config.yaml
n_layer: 11
d_model: 192
n_experts: 64
experts_per_token: 2
d_expert: 128
d_shared_expert: 128
activation: "squared_relu"
moe_layers: [2, 3, 4, 5, 6, 7, 8, 9, 10]
n_empty_slots: 32
router_score: "softmax"
normalize_top_k: true
routed_scale: 1.41
balance_loss: 0.00622
balance_bias: false
router_cosine_scale: 10.0
init_std_router: 0.00979
lr_router: 0.00216
vocab_size: 4096
norm: "layernorm"
norm_eps: 1e-06
tie_embeddings: "early"
optimizer: "soap_variant"
lr: 0.0042
beta1: 0.95
beta2: 0.99
batch_tokens: [32768, 65536]
seq_len: 1024
train_tokens: 365400000
steps: 7595
dataset: "wikipedia_en"
Below are experts of layer 7 (counted from 0) of a mixture-of-experts language model. Rows are named router (the router's row for the expert), up (a neuron's input weights, with its number) and show model dimensions 0-191. Each number is 128 + 32 x the weight over its row's rms, rounded and kept within 0 to 255. Numbers have three digits each.
After each expert's rows: a language model's description of what the expert responds to. This comes from a sample of Wikipedia text that the model never trained on.

# expert 15
router:161108061139128143118139170114126121186133102118110132175121087142139164132186167126173178153174149140045129085143123101141151135146228139119099114166176160133146148133175170153118090130104141175114146050132110113125137190071047143128129138098165112125136109174115114105127102108046156121118181142116176095134109162146095081106098128079088136173194111119108092117133165130089160054135187165139101131180106162093103180121134126140146111148172108150053129137102074129091103128129127097164101048077114120160112089099118157142135071097129149122129084129157090142135120148137099117
up9:093122079125137160216133134158093091121104156132159125122082203136118148145134135163145139139113095114119112124146146169154156109019190076145166064171146091075128197102144106112080140114131123128149153141132143160155188149108132132151119158083118164159117143145110086192104065092107100139181163124073109163147191182164116085123119111135106155152132140093149138151110101138092137191102187137104112130088156214155077132137129089156116152121124141168082099152120093155126078169163176092125120077126095158138125129119151140094144143089182141132068185147111147126171176139091099135
Description: Mid-word Latinate stems. Middle or initial stem pieces of long Latinate words, usually before -ation or -ated, such as Insp-ir-ation, nav-ig-able, Med-al, oper.

# expert 39
router:152125133105164131133141123148126129152163162078154132087091140124134157092106080156093145048112104181161111135183080125104135144171092111158151129172082180102119141136162102153120164163158104071099062197149119145125089169168199072144176114162052093145118153083138130092158121091112129068147131183164075099141186107119168120132086159128098116157139068122170079081071137140139172169149107141054111148162106094157192152148060135127096135114130139161137153065159172179133160179160121111141106086122125131104106166111142140108109078103153159133099113127140127130088099094141103151
up1:111029119088126167143065080140099149128127118117143124166135145128144124136154143096133112135162099138143139155123062207161122153176105133101121117182136128171130159115137106132088122118120145095173095114141141132183202154150129116132117133108134139094180149127136091072173201145060197196173141133093110137113068150108065162155076136063112135128204081108104103099159117174108137121128137131164109220126162105097154113100124127181097094101160157146128112120114179112139151131143129143144122088131087144087078109168119124123088171109082129073116125130110092108042141181087159137
Description: Prepositions after verbs. Prepositions and particles following verbs or nouns, such as under, along, at, with, out, plus light verbs like make or take.

# expert 14
router:089143185125079115155159098097136095118075130130137130134114079127193182169107155120140116106036156143121122170109133128107147103147118124125115081119152070142127103085125085058103066102142109143117236111164155166174146182072127127122153101116125144137116109048098164064095167124149140157158089135126179155073129103090128115131162149095148115142124139156130136105102107144138116163136101082243114170116142169161118115168127076132106163154081120108116094117150076153062143118178088149118160102169093133107144185202126152159103123160105124091131162106122148168149119127161105140
up0:143133142097098141134119115057130112154165103153077148152205101124096168160108181165116189161102172093091136138163116149096076135143101141121130157117049108147157188114054162146052081104120159127083166159120139151132161108168124127131052135163120121105138183127162142070117139125152134128134163151142196150070134086094166186125125087099139133103108089142156080150130070124155107115130107142103169139154086110118180113132163110119109119057160078167131128134078031121115140174127144181158123140093182176162143137161152125114173131148164088142101131134133202126129176127142131114
Description: Given names. Common first names and the endings of first names just before a surname, such as John, William, Emil-io, Sam-uel.

# expert 22
router:088077106189085127166122062094139120089097112107148169082114084111174136068159131135139129151084122070079191168136097175063108135153130135154140138150084082156115094148105138109162133132152156091121161141148098073130113117161101125103101110079131104146164119120136117079119120115153093179121209108129176111026128112131177182135150127098114162163136190126088098112125083102180150147141134210222172137061149133144139121094145111138098153150146124118144082185089073136105110129170128182117080139134149137165151115134073153109129132121087120120085147122137140196141131140137105155
up4:126163150095120101203123102126120165157116179175109182133100099104116130114110120144108106145113151090128113145111132206114102103164165172168095155200130126137125149128053144116139138094112111098166145127181059171148145195136114111217103097152100091151140105107168120128132138169178116089094143100064160106151130077124110165130136110145119081089065131161162107115143127153151101150140066134129159128119136162188070093177176126109108124150087155101163107146098125104166122189192104096177135169127065112102133090102091112138149123079109095123065130074105138178165148118195097100
Description: Taxonomic Latin endings. Latin word endings in species names and taxoboxes, such as -us, -ia, -ata, -idae, plus pipes and spaces in those lines.

# expert 19
router:015110138145192141116110076138108149117119149068119103116166154150188106110161120132075112179139122144125115110057093123148099099102156169134189152161126138175152143152139131115175144175111077153125141142129152154121135086093098151128104104115119105117065146119112111123162120103177139149156098127167092174111096074102121131157105120182113122123131135215178103144124078075076184124173123149117099092114171161081160170155122099118138171179111120141095104164127066163074127149128088115065120110122167080145102115154098154105102068174145174133160104175131115051170135106112125069
up4:119150140081140168174090140122141136114120123092120091123084129131105118161184134169186123105091165154122156118131148140159129147066138173120109153131151144096082105175081140163082143113124122176202143098207086153182105092173157114125131096172148101136057081146125124185087156096065144069138078092135121064120155174137111172128116073150162132143105180110146151080092183058158161103156143158144107174138168142100126097140062103160119116086128113137110144179154120143094154176184177169134073102130123090137134102096125108154159111114134121135178138130125132137150132163029165105
Description: Mid-word name pieces. Word pieces inside German and other foreign names and places, especially he in Kirchheimer or Guggenheim, plus Den, we, and minus-sign digits.

# expert 48
router:126113118118127128118163099161089126167096098073149135163139143139120186104155120067135092109175158199123162128193032103128081191115112184143132129152124177139138126126085162185144142102100173144180101136106142078143127178127170133137170078075096121050146094123150140091121156139162156150052134076145156087148136140168152090131093068110139125164162105118095113152110154096136130150119076176111177162153110091134113135112148095156150130151116177057134139115139114127106161083108107165116132166121089122082127108062109104100079121104110158158109104145163118173118058173093204139
up1:109105077104086179144133109113095125097154126112159203146130093078110114093155133148070122179139119117087170103100113148131129115145190134118120131154143122055118106137085041154131109172100126148197141168135141075115172150092133169111104094098099161155102092186142167107109110124105195123116135144140080130176109134112114131109107115107160055134066091086054180145172153136084166067171089137142098124113174124138100158168152137160082137157121195079141096147103092110127202112095150170121179092143164144147173115149172096087100146123103094106186116157166137147138109083139146144
Description: Mid-word letter pieces. Short inner syllables like al, or, an, il, os inside longer words (quadr-il-ateral, ph-os-phorylation), plus single digits in tables.

# expert 60
router:154152122160154145088102189142116075112143131104110151165141101126140084099131094059154157108067109111037162096112066135190140103088106165161159092171146165125086119133131089061135106114119191240100113144124113152175088167131185140140085099089114153086107110133120097111178107097128154116098165121162125177149157074136063133144158141105104132140169168126149140161154139111125149113106122119104106121138100108083159186134141114097103179162155131160106145105104111111101181125078143162137145190096137094149150131130162090146153093127114137076097109153169129151157047047163114112
up11:119146152154225172049105094105104111196123184144054154123181182090088091157057112142153170136134151140121104152115100129151103166109134158142100138104202111143129148068092129088122138121182131171113170150121103130150131131107101179134166066143128126078124140144125107141110109068134164082148126121143155135138182132119126141158137094062125112146131193147189117079149104112151098148095110091081123132168132136153154129113081126119129151092094129087144220078061128143097167121156108126116216112140139159097111162127123191092126156125096111084129137083123122171139126155183095121
Description: Syllables after p or l. Inner syllables such as ul, ip, op, ep that follow p or l within a word, as in stimulus, populations, elliptic.